From a checkpoint of a small mixture-of-experts model trained on Wikipedia: width 96, 3293 steps.
Below are experts of layer 3 (counted from 0) of a mixture-of-experts language model. Rows are named down (a neuron's output weights, with its number) and show model dimensions 0-95. Each number is 50 + 12 x the weight over its row's rms, rounded and kept within 0 to 99.
Before each expert's rows: a language model's description of what the expert responds to. This comes from a sample of Wikipedia text that the model never trained on.

# expert 24
Indefinite articles, numbers and quantifiers starting a noun phrase after is, as or with, such as a, two, first, most.
down0:57 70 46 50 55 43 37 59 45 64 30 55 34 36 56 43 74 40 46 52 69 50 47 38 58 51 49 52 59 39 49 43 57 59 44 39 51 69 76 68 32 39 44 35 58 28 49 61 49 31 37 17 62 52 41 50 56 61 62 39 47 47 59 56 59 59 48 64 37 61 34 42 33 46 34 55 56 36 73 60 49 48 49 57 65 56 44 70 47 44 35 48 77 46 36 74
down1:23 33 49 66 53 43 40 45 60 68 38 73 65 37 64 78 50 39 61 57 54 41 59 37 71 54 45 46 57 38 51 58 44 73 47 29 27 49 59 38 40 65 43 47 46 58 67 73 55 56 55 47 48 60 51 64 54 24 39 41 52 48 64 48 63 57 57 43 51 46 64 56 37 31 36 55 51 46 45 43 26 69 32 56 46 29 50 55 40 57 44 45 39 52 45 31
down2:48 68 42 36 72 41 47 37 38 38 50 41 42 63 33 50 53 61 64 62 38 54 47 41 48 33 54 76 51 36 56 42 54 51 55 80 31 44 46 36 54 48 44 59 59 66 50 54 36 53 42 62 45 45 39 53 59 65 53 55 47 54 51 50 29 55 49 41 24 59 31 57 44 68 57 47 66 53 43 43 58 40 54 38 44 32 47 14 22 60 47 77 41 46 45 28
down3:44 61 61 49 43 38 35 55 33 40 58 54 49 69 53 53 70 57 60 57 43 63 64 39 41 73 45 60 45 49 73 57 33 52 45 33 54 54 60 57 56 36 31 55 72 55 64 32 46 54 56 32 60 47 74 61 56 47 42 45 38 43 57 49 47 51 44 54 46 62 71 57 33 45 49 52 45 52 50 19 62 77 65 45 46 64 54 47 42 14 54 66 48 61 70 36

# expert 15
Pipe separators and semicolons following numbers or percentages in election, sports and stats tables, e.g. 100.00% |, 1987–88 |.
down0:29 59 57 59 46 53 68 29 48 29 39 57 34 52 41 36 59 38 62 51 29 49 47 62 46 65 56 46 43 37 42 38 74 63 68 27 31 49 57 58 36 45 37 44 59 47 58 38 53 62 31 49 43 69 68 63 50 51 38 54 57 59 55 51 54 59 28 52 46 83 68 45 36 54 68 71 45 52 73 43 41 60 32 62 58 32 40 47 46 56 53 50 43 40 42 54
down1:23 40 70 59 52 73 33 78 50 57 67 48 41 63 46 59 41 58 54 29 66 64 47 57 39 44 45 40 53 48 33 45 43 45 54 31 62 38 53 50 53 57 66 45 64 52 61 35 50 48 56 62 59 41 46 46 43 76 44 40 28 39 29 47 32 48 34 50 26 63 77 36 42 58 65 55 74 47 57 50 41 61 53 49 68 57 47 58 70 48 39 55 49 50 57 54
down2:60 65 62 54 38 62 59 51 40 47 55 69 54 61 58 60 50 37 42 44 50 31 45 31 46 58 51 24 51 53 45 46 59 57 45 56 55 54 25 61 47 41 47 55 42 45 27 61 46 58 36 52 25 56 55 54 55 75 42 38 63 33 28 69 65 44 50 37 62 37 43 61 81 62 37 64 51 58 58 72 53 47 33 51 60 65 30 49 58 53 19 56 58 39 56 54
down3:65 36 50 36 67 41 64 36 37 46 49 47 56 79 52 54 74 40 35 31 58 47 48 45 40 39 68 70 54 63 40 43 55 60 60 59 40 69 34 44 40 48 60 49 68 57 49 41 45 60 49 51 63 43 40 61 32 47 61 47 55 60 48 40 66 41 74 61 61 56 51 68 66 24 45 64 34 54 33 57 61 54 37 48 37 59 50 32 46 47 67 37 80 55 39 45

# expert 60
The word the, and determiners like this, their, its, these, after prepositions or sentence starts before a noun phrase.
down1:39 42 52 58 29 56 52 65 54 41 43 52 49 37 58 55 44 41 74 34 66 34 38 55 65 48 45 36 57 48 48 67 53 31 29 53 48 57 50 79 40 45 49 73 41 52 34 38 56 58 36 64 50 41 45 65 41 52 47 46 49 45 33 37 42 82 49 61 74 54 53 59 60 42 37 42 48 38 50 38 51 60 40 66 46 46 81 61 44 63 33 45 28 51 32 35
down2:42 61 52 60 44 62 72 45 51 55 48 51 35 63 49 53 42 52 64 50 42 44 49 49 48 29 65 43 42 53 47 26 54 48 69 62 50 26 45 50 33 40 71 46 36 61 54 48 58 65 30 52 50 45 67 44 34 55 39 60 75 51 55 53 50 53 54 52 70 36 52 31 66 75 34 56 41 54 44 59 52 48 30 68 28 47 75 64 54 58 19 53 56 36 31 56
down3:63 39 43 46 56 66 68 57 45 38 49 61 61 52 64 49 39 73 68 36 37 56 56 31 37 44 41 42 40 43 54 46 44 54 45 40 49 48 35 52 37 48 58 69 40 65 44 61 73 61 67 42 21 33 68 61 64 72 64 31 12 60 49 48 67 53 50 32 40 37 37 43 67 43 38 51 56 55 52 51 42 67 68 46 34 46 56 64 48 43 45 55 45 57 48 46
down4:47 25 46 40 42 46 46 62 74 54 83 76 43 45 38 44 50 68 55 54 61 64 67 37 54 49 52 46 49 62 76 57 36 37 45 57 52 75 44 64 33 34 49 53 18 47 33 40 44 63 53 43 59 36 52 44 50 34 58 65 30 58 47 58 57 52 40 46 46 58 62 60 58 46 43 56 46 38 48 43 43 44 57 61 52 68 74 56 44 41 56 34 25 42 54 61

# expert 20
Column pipes, dashes, semicolons and slashes between numbers in tables, score lines and date ranges, like 0 – 1, 1; 1, 12 June 2012 – 30 September.
down0:70 44 67 57 53 46 29 77 38 59 23 65 46 54 50 40 55 68 56 52 61 66 49 41 46 32 46 81 51 52 39 53 69 39 55 38 53 32 33 63 55 58 37 44 36 67 31 50 47 56 58 52 17 43 49 55 59 44 40 38 43 53 33 39 59 73 69 50 45 63 56 40 48 58 43 55 65 63 61 41 43 42 55 62 54 41 62 56 45 51 73 65 47 60 56 60
down1:36 70 60 66 48 38 59 39 61 35 36 50 40 36 50 76 56 50 66 62 37 25 50 56 59 40 51 66 69 60 55 46 40 41 58 67 52 41 49 56 53 43 64 47 47 59 80 44 67 56 57 43 48 46 60 41 50 53 84 44 49 56 52 59 53 42 25 64 52 43 43 70 65 36 65 55 42 50 42 44 60 28 57 52 34 51 46 63 57 63 33 41 34 65 54 27
down2:66 35 41 33 49 53 58 44 56 51 44 34 52 60 68 59 49 57 59 68 57 26 51 43 40 75 47 38 81 75 69 50 67 40 62 69 57 53 53 54 38 45 45 66 65 45 57 61 34 47 44 41 43 58 60 52 53 60 32 43 31 29 50 32 73 38 51 48 67 51 38 49 48 46 54 48 47 39 22 40 66 58 69 38 43 57 50 57 56 59 27 54 58 54 47 53
down3:71 51 43 64 62 44 58 49 45 55 67 45 56 29 45 43 48 41 56 60 41 62 43 57 30 44 43 46 60 42 59 57 38 46 37 55 50 45 57 49 35 28 45 23 17 53 63 56 52 51 49 36 84 46 46 58 49 62 37 54 30 56 37 46 41 43 26 60 57 34 40 47 34 74 50 58 58 38 62 63 52 72 37 66 42 47 48 44 66 59 52 28 33 36 57 52

# expert 42
Line breaks ending list items, table rows, headings and paragraphs, often after dates, names or numbers in infobox-like lists.
down0:65 52 55 30 56 60 54 49 56 43 53 72 43 39 52 46 47 58 46 44 36 32 44 42 59 61 37 44 49 60 51 53 50 48 31 40 45 61 63 42 50 26 45 61 44 40 51 54 27 49 32 57 63 62 25 53 52 47 71 43 62 22 70 60 49 50 62 74 59 44 55 58 58 50 45 84 23 34 50 47 56 49 63 68 65 69 65 55 54 55 35 71 57 55 61 40
down1:63 37 40 83 66 48 53 39 54 61 33 42 43 43 38 63 43 53 51 46 65 51 51 29 64 57 64 30 49 44 58 60 40 63 56 71 50 41 42 36 55 47 50 92 55 41 51 65 49 53 49 56 51 29 36 59 60 48 35 59 70 40 44 50 41 65 38 75 61 50 49 32 53 62 73 43 43 65 57 33 49 30 54 46 48 46 34 61 52 55 39 41 44 39 49 56
down2:53 69 53 35 49 37 58 32 53 44 46 55 42 53 36 39 57 47 43 68 41 48 64 35 56 55 25 33 50 36 50 72 65 47 44 63 52 41 69 39 70 50 38 59 44 45 62 43 32 47 47 48 77 74 49 55 50 55 48 69 46 39 43 70 39 46 43 50 47 54 18 43 43 68 53 30 39 38 76 65 43 59 57 62 52 46 58 56 53 60 60 22 63 63 55 48
down3:40 46 26 28 48 36 45 40 77 39 47 64 46 39 39 37 57 65 54 48 45 27 65 45 54 49 49 47 38 60 60 40 48 60 71 74 55 32 41 53 55 59 38 58 58 66 65 47 10 76 51 34 73 40 45 53 38 58 38 53 52 50 49 40 66 70 64 55 47 54 51 62 39 34 44 41 61 49 44 41 41 52 54 56 70 47 51 46 46 58 62 51 53 50 32 32

# expert 34
Pipes beginning a new wikitable row after a line break, and hyphens starting list items or joining codes like I-40.
down0:43 51 31 71 45 51 51 44 58 52 60 42 86 42 55 35 61 44 57 54 55 69 55 34 40 66 50 59 44 58 48 61 24 31 73 42 56 43 67 68 53 44 54 51 40 29 47 51 39 37 32 40 66 42 42 40 36 47 62 39 61 44 48 67 59 47 45 50 80 37 38 59 49 64 50 49 51 53 66 48 48 51 51 76 37 58 48 39 45 33 54 64 43 75 37 62
down1:41 40 47 81 44 80 33 63 60 54 50 33 25 60 48 34 54 42 48 54 54 52 64 31 38 42 47 55 51 25 26 56 30 30 38 41 53 42 36 35 38 57 58 53 53 27 51 50 38 56 41 37 46 78 52 45 33 45 51 49 51 63 58 48 42 51 35 61 69 51 49 36 60 37 46 48 64 49 54 44 41 54 45 52 58 57 65 67 76 56 41 48 65 64 47 58
down2:30 58 41 21 58 42 45 52 50 61 56 70 49 62 49 28 29 44 57 66 46 51 76 47 40 60 44 57 55 53 79 39 42 27 39 49 65 35 40 45 60 42 42 49 63 64 54 46 21 43 54 57 55 43 64 49 37 55 64 70 45 53 43 63 48 43 44 38 42 48 55 43 40 52 28 55 64 41 38 58 59 62 34 42 48 64 64 45 35 36 54 81 44 38 64 53
down3:42 58 57 76 52 42 61 35 69 59 62 61 43 40 41 42 57 32 60 39 57 35 50 64 45 64 62 63 44 53 36 64 61 38 50 45 45 54 40 56 58 64 64 59 55 56 47 50 62 54 44 28 63 55 40 44 52 55 56 30 56 48 38 49 56 57 43 71 55 62 58 55 78 50 51 21 40 29 55 70 78 38 32 27 57 62 43 35 26 44 50 31 54 55 44 56

# expert 55
Heading markers == and === opening sections like Education or Legacy, plus sentence-final periods, closing quotes and paragraph breaks.
down0:47 67 60 56 45 60 62 32 56 63 50 44 56 48 51 68 35 59 45 45 46 71 39 43 43 44 53 67 40 54 45 57 50 65 61 53 31 36 50 36 50 46 43 50 35 65 64 59 56 55 72 34 50 45 54 58 34 41 44 71 52 20 39 48 59 40 43 75 60 63 44 52 37 63 61 66 63 31 36 51 44 34 49 50 67 49 42 35 55 54 51 32 91 51 30 50
down1:38 63 62 61 55 62 56 42 26 32 37 48 47 54 65 64 27 47 41 62 41 61 51 55 43 40 67 37 41 54 50 56 59 57 62 37 66 41 59 40 53 51 45 53 43 63 84 33 46 25 51 63 56 64 52 73 45 37 45 70 37 30 48 64 64 45 33 47 63 53 39 46 46 31 49 42 55 34 33 27 71 31 40 52 55 64 55 58 53 64 47 55 44 44 55 39
down2:66 41 55 51 55 54 21 47 34 76 46 61 70 36 35 64 56 43 38 69 27 30 37 53 39 42 49 36 48 67 33 68 34 66 62 59 38 63 58 58 43 51 43 60 51 52 82 62 63 67 57 48 52 41 45 53 58 67 40 49 40 50 54 50 51 59 37 22 40 42 46 47 31 51 43 54 55 62 51 48 41 60 32 50 35 68 45 35 55 37 44 57 49 36 62 48
down3:73 50 34 52 67 71 64 43 39 63 63 55 53 58 28 56 44 44 37 55 66 57 51 76 50 45 54 41 35 38 23 56 55 48 53 51 49 45 53 44 58 35 63 55 43 36 44 51 34 65 47 35 56 71 43 65 39 70 62 54 38 51 64 53 45 37 42 34 26 64 51 43 47 60 41 44 66 55 43 56 60 68 21 37 41 36 52 36 49 38 31 54 68 57 32 39

# expert 5
Line ends closing markdown table rows and the |---| separator lines, especially election and results tables; also sentence-initial The, She, It.
down0:48 49 50 57 61 40 56 52 48 41 51 51 43 51 58 54 57 55 30 66 44 46 57 51 49 67 58 72 54 47 46 37 80 49 71 36 41 28 50 43 49 41 45 25 42 89 63 47 33 42 30 33 42 64 33 53 60 50 26 65 40 40 34 51 55 63 62 50 56 50 51 42 58 64 58 56 44 39 84 53 71 51 57 58 59 64 58 58 60 38 56 32 55 49 42 52
down1:45 61 63 62 64 33 43 44 67 52 48 41 60 57 58 49 54 37 59 44 34 45 44 55 63 37 60 44 53 34 47 55 42 69 49 51 72 33 52 38 68 49 53 58 56 39 40 44 44 33 60 54 52 36 42 36 41 50 25 40 54 64 75 65 03 42 45 66 51 55 59 59 70 51 41 65 66 53 63 29 39 65 42 59 50 23 50 51 49 42 63 46 49 39 46 53
down2:56 44 55 56 68 44 37 61 41 45 49 36 30 45 65 51 50 54 25 50 39 48 39 55 53 44 54 66 54 35 43 57 55 35 32 28 54 60 70 66 46 55 50 74 30 42 42 49 56 30 68 64 52 57 78 66 48 44 54 42 48 52 49 44 63 57 61 41 86 51 32 50 26 36 41 50 56 68 53 26 31 51 49 52 57 48 58 63 55 29 61 44 47 53 38 45
down3:26 42 55 44 44 39 49 62 62 62 60 67 52 52 64 40 46 64 43 51 58 67 56 55 50 46 53 44 39 49 44 37 47 46 56 56 62 35 53 70 46 62 60 34 58 68 56 39 71 47 46 33 41 54 49 44 64 64 33 51 35 53 63 43 39 36 46 47 51 24 81 29 50 37 56 54 75 41 39 66 54 64 45 45 66 64 68 61 66 53 24 70 42 45 30 60

# expert 32
First piece of a longer word split into subwords, usually a Latinate prefix or stem such as per(mit), con, supp(ress), gener(ators).
down0:47 46 50 58 65 45 47 51 57 36 51 41 79 45 36 35 56 36 70 63 48 58 60 38 47 35 63 46 53 36 49 71 74 54 39 60 62 54 52 73 52 46 38 40 50 40 47 66 42 38 41 46 54 62 68 40 56 35 42 69 43 52 49 39 36 20 45 30 32 35 49 31 49 37 29 50 49 54 54 48 66 48 54 71 42 51 64 60 54 34 43 64 69 28 33 56
down1:39 36 44 64 27 62 62 56 61 37 57 62 51 44 45 45 42 46 37 65 38 52 59 47 39 45 73 45 56 52 54 65 72 43 40 84 30 54 32 55 57 48 46 49 57 43 49 69 63 53 67 54 13 66 65 35 52 66 31 40 48 43 42 54 57 48 69 37 40 73 52 32 53 54 54 57 59 41 47 62 54 61 51 34 67 46 41 43 41 28 52 61 53 40 54 40
down2:57 66 66 59 37 34 28 58 46 35 77 47 47 48 46 81 38 56 58 55 69 33 63 54 45 29 48 69 50 60 48 62 49 44 27 37 58 61 35 40 31 63 53 66 45 48 37 50 49 46 38 52 53 57 59 34 44 46 63 56 51 65 55 24 51 53 47 55 42 61 41 58 62 59 61 40 52 62 61 37 52 38 59 47 51 23 31 46 63 31 62 58 39 28 39 59
down3:33 31 56 60 51 55 39 38 69 58 24 70 49 52 46 47 37 32 59 36 67 47 58 79 44 48 70 43 41 64 38 46 58 54 43 52 51 67 45 44 45 75 49 43 49 58 54 42 57 46 55 43 51 61 36 56 37 57 60 59 66 44 53 72 49 51 31 53 38 36 43 48 51 66 75 48 39 47 60 29 57 54 47 58 54 56 73 84 59 61 38 59 50 76 50 45

# expert 58
Initial lowercase fragments of split ordinary words after the or a, like gl-obe, sc-ales, sp-ite, c-risp, st, bl.
down0:64 51 52 53 63 43 53 64 55 60 32 64 39 39 48 47 66 54 29 45 89 62 41 42 21 32 57 51 52 84 67 54 51 44 48 69 40 63 64 44 61 65 46 49 65 61 33 57 36 32 42 45 53 35 36 60 29 60 46 67 34 52 45 63 52 47 34 46 41 61 61 67 60 49 66 26 48 49 43 52 43 49 50 52 61 37 53 42 51 41 44 55 58 55 55 56
down1:64 65 29 69 35 44 53 58 23 60 47 61 55 63 52 38 35 49 49 68 61 48 61 44 41 45 40 50 45 54 63 38 37 47 31 35 32 61 65 54 68 49 36 60 36 60 33 25 44 48 56 52 44 59 62 55 43 28 54 65 53 56 58 60 65 27 41 56 67 36 28 50 64 55 40 52 67 58 54 40 69 53 33 58 54 62 38 37 51 73 60 52 49 29 43 46
down2:57 67 49 57 45 61 63 44 73 65 50 39 36 59 42 73 49 50 63 67 39 50 36 52 55 79 56 41 37 44 54 47 34 59 44 43 48 39 66 19 35 48 52 61 62 47 39 41 46 42 20 52 39 46 30 56 64 57 54 47 71 38 48 58 40 43 61 48 53 41 64 47 52 52 49 52 71 23 58 55 50 31 37 30 50 45 49 61 75 61 51 74 49 55 52 61
down3:55 58 30 62 31 45 44 49 52 50 42 68 38 35 54 57 39 53 43 59 54 45 48 47 74 28 60 30 48 60 63 51 76 46 35 33 54 60 33 53 52 62 53 66 48 48 46 37 74 41 44 41 37 57 46 76 34 33 79 54 65 40 40 60 61 66 48 45 40 48 67 60 73 45 58 41 46 59 47 42 62 66 49 48 59 56 28 34 55 51 41 47 54 30 52 32

# expert 47
Dashes starting list items and colons after infobox-style field names like Location, Released, Born, District; also to and of after verbs.
down0:50 33 60 29 46 63 52 42 56 37 60 48 54 51 44 74 36 61 54 60 43 41 32 62 66 43 39 58 49 50 46 40 45 47 47 56 50 43 51 38 40 52 40 71 48 42 50 51 50 58 55 38 46 43 56 70 63 61 92 65 53 52 40 55 46 64 28 24 59 40 55 74 30 60 37 65 76 63 46 35 35 56 47 47 46 40 42 61 48 43 27 50 37 43 30 62
down1:48 47 60 50 62 46 61 70 42 33 54 42 46 84 69 64 54 64 57 58 36 47 52 49 54 66 34 52 51 40 47 38 51 74 41 38 51 61 30 41 65 36 57 31 50 55 47 50 68 54 64 55 63 30 51 38 36 64 47 58 55 34 40 35 51 45 39 63 52 64 60 42 72 61 35 57 46 35 39 35 54 61 59 58 61 45 64 34 65 44 23 54 49 70 63 68
down2:35 65 42 30 56 41 38 55 38 40 51 74 66 51 78 56 63 38 65 37 63 54 50 41 37 65 55 56 47 63 58 49 64 15 38 46 55 44 25 51 67 54 13 56 34 47 30 51 73 48 41 45 43 46 51 47 50 58 45 51 44 41 37 92 57 50 53 44 41 46 46 49 52 52 37 62 57 49 54 54 54 47 38 42 47 58 46 38 41 47 51 57 48 61 58 36
down3:61 37 35 48 52 50 57 37 45 72 54 44 41 44 67 20 36 54 41 27 71 40 64 52 40 33 40 71 34 59 81 46 37 59 24 56 51 32 52 33 55 39 67 52 48 44 43 52 58 51 47 47 54 44 63 42 38 68 52 45 35 67 54 58 69 54 46 50 53 47 43 51 64 41 54 70 64 54 57 67 52 26 42 71 56 48 61 69 60 41 41 47 39 58 49 57

# expert 8
Possessive 's and possessive pronouns (his, her, their, its) before a noun, plus as, as in women's team, her family, known as.
down1:52 50 41 77 50 53 45 88 34 41 54 34 31 43 42 41 53 43 45 51 50 56 46 24 54 34 54 67 50 52 44 42 51 37 76 60 50 45 42 60 67 32 52 50 29 63 29 58 45 55 58 55 39 33 47 55 43 36 39 51 38 70 51 20 49 47 45 40 38 37 67 39 67 68 31 61 45 52 56 56 42 35 55 31 52 46 29 59 40 44 57 56 51 54 38 49
down2:31 39 76 53 42 35 42 41 45 59 39 36 45 44 50 56 57 33 65 53 53 61 58 40 44 55 40 55 63 36 63 56 28 57 49 55 55 51 47 47 52 15 60 54 69 51 43 41 40 77 31 67 53 66 65 58 51 63 33 52 34 58 38 37 66 44 35 73 43 61 47 46 53 67 57 68 57 42 42 50 44 59 46 27 51 36 59 47 76 62 39 55 41 35 40 41
down3:62 29 52 37 51 76 33 45 60 46 69 41 42 74 49 54 45 54 52 49 46 66 75 63 34 59 45 47 66 43 41 61 66 41 70 63 36 55 47 62 58 59 57 26 49 39 42 46 47 34 54 42 42 52 42 42 33 45 54 42 37 63 52 50 56 45 34 55 45 32 50 65 60 51 43 52 36 69 22 62 29 36 51 38 57 50 52 52 63 47 70 41 84 57 44 59
down4:72 42 37 75 45 61 56 57 46 26 55 45 26 57 53 53 46 43 37 59 49 56 55 33 47 43 36 35 41 57 54 34 43 60 77 66 64 52 66 59 55 34 50 60 48 55 37 44 45 62 55 52 87 56 61 47 29 55 31 46 55 40 65 37 33 39 55 55 62 53 39 38 50 64 60 65 34 46 42 60 48 27 64 51 60 75 47 48 47 54 40 52 51 34 54 34

# expert 1
Ordinal endings after numbers or number words, such as th, nd, rd, and percent signs, plus short single-letter word-start fragments.
down0:33 61 46 48 49 26 72 45 48 29 57 43 35 38 34 46 48 17 62 56 63 46 62 42 47 50 47 44 47 70 49 53 42 50 54 60 48 59 33 69 47 58 55 47 50 64 66 47 37 54 44 62 67 59 53 57 57 79 67 44 42 56 54 40 44 44 37 49 75 34 56 52 29 42 37 41 62 53 43 46 35 75 60 70 53 49 39 40 63 71 54 51 41 66 55 75
down1:37 49 46 56 51 73 49 49 62 46 37 45 58 47 50 46 32 63 64 35 59 45 37 39 48 68 44 30 47 53 39 48 42 53 33 66 40 47 65 45 45 58 63 43 37 43 36 46 35 41 41 46 58 56 67 40 29 36 53 41 80 38 42 50 47 61 71 27 48 54 15 47 47 74 70 81 43 60 50 50 30 50 61 43 47 44 40 58 42 44 47 43 49 50 55 26
down2:56 54 40 31 56 57 73 74 78 60 44 49 39 66 54 35 58 57 54 30 39 32 35 61 44 47 64 50 42 18 43 52 65 58 52 47 47 57 63 47 43 46 63 36 55 38 41 64 61 59 45 38 38 30 49 39 57 67 48 56 35 58 47 60 42 43 45 43 50 49 48 45 37 49 32 55 47 60 69 42 48 25 37 53 48 39 38 46 66 68 75 51 47 34 56 77
down3:64 65 72 39 44 32 48 37 16 50 59 25 58 59 51 54 60 59 48 50 38 44 52 63 36 33 46 71 61 46 61 35 56 38 64 45 41 46 53 64 59 21 63 69 45 70 80 44 52 54 56 53 58 47 41 70 52 47 58 50 37 20 42 47 52 51 40 49 47 46 37 53 43 49 38 48 57 53 55 50 44 42 53 77 53 57 42 64 59 68 37 60 40 60 50 65

# expert 46
Full stops ending sentences or abbreviations, including ")." and "."", usually followed by a capitalized word like The, He, In.
down0:63 55 32 52 28 53 65 58 53 44 45 48 59 40 35 62 62 55 72 60 53 62 38 33 56 36 22 49 43 73 47 54 40 70 52 65 36 38 51 53 52 69 70 22 58 47 31 43 69 60 45 52 23 55 50 62 54 61 61 61 47 37 43 50 51 41 38 60 46 56 63 36 55 52 49 30 59 44 63 36 25 48 70 48 60 51 61 27 44 51 45 42 37 50 47 38
down1:53 32 26 38 56 55 30 72 63 50 44 76 41 57 57 46 44 35 24 60 53 39 46 41 41 39 54 58 62 51 47 43 54 49 45 57 58 58 64 19 62 50 73 58 49 53 49 48 42 45 66 51 27 42 68 49 57 39 50 32 69 36 55 43 73 45 45 56 47 60 57 74 51 32 48 50 50 44 46 58 25 38 55 49 54 50 67 75 48 75 53 59 47 49 35 45
down2:45 35 45 35 50 40 65 62 26 43 44 27 55 48 62 54 59 37 47 50 55 46 38 32 65 27 34 34 52 48 48 55 39 60 52 51 52 34 70 39 75 49 42 64 77 58 58 44 41 40 46 49 43 47 45 59 55 51 42 38 62 45 49 44 38 58 39 49 58 58 52 75 22 22 58 43 47 38 39 65 46 45 65 56 60 41 64 36 60 35 34 68 47 48 51 76
down3:39 53 58 57 47 45 62 45 57 27 46 31 43 38 38 29 44 54 48 60 53 42 42 58 50 42 37 74 55 62 64 46 65 42 51 34 41 48 34 54 70 64 40 53 39 44 40 65 66 44 58 42 65 64 49 31 48 76 64 54 50 77 34 34 67 51 51 54 56 57 47 38 79 46 64 54 71 43 57 40 68 35 52 52 54 53 58 29 39 50 29 43 24 52 43 43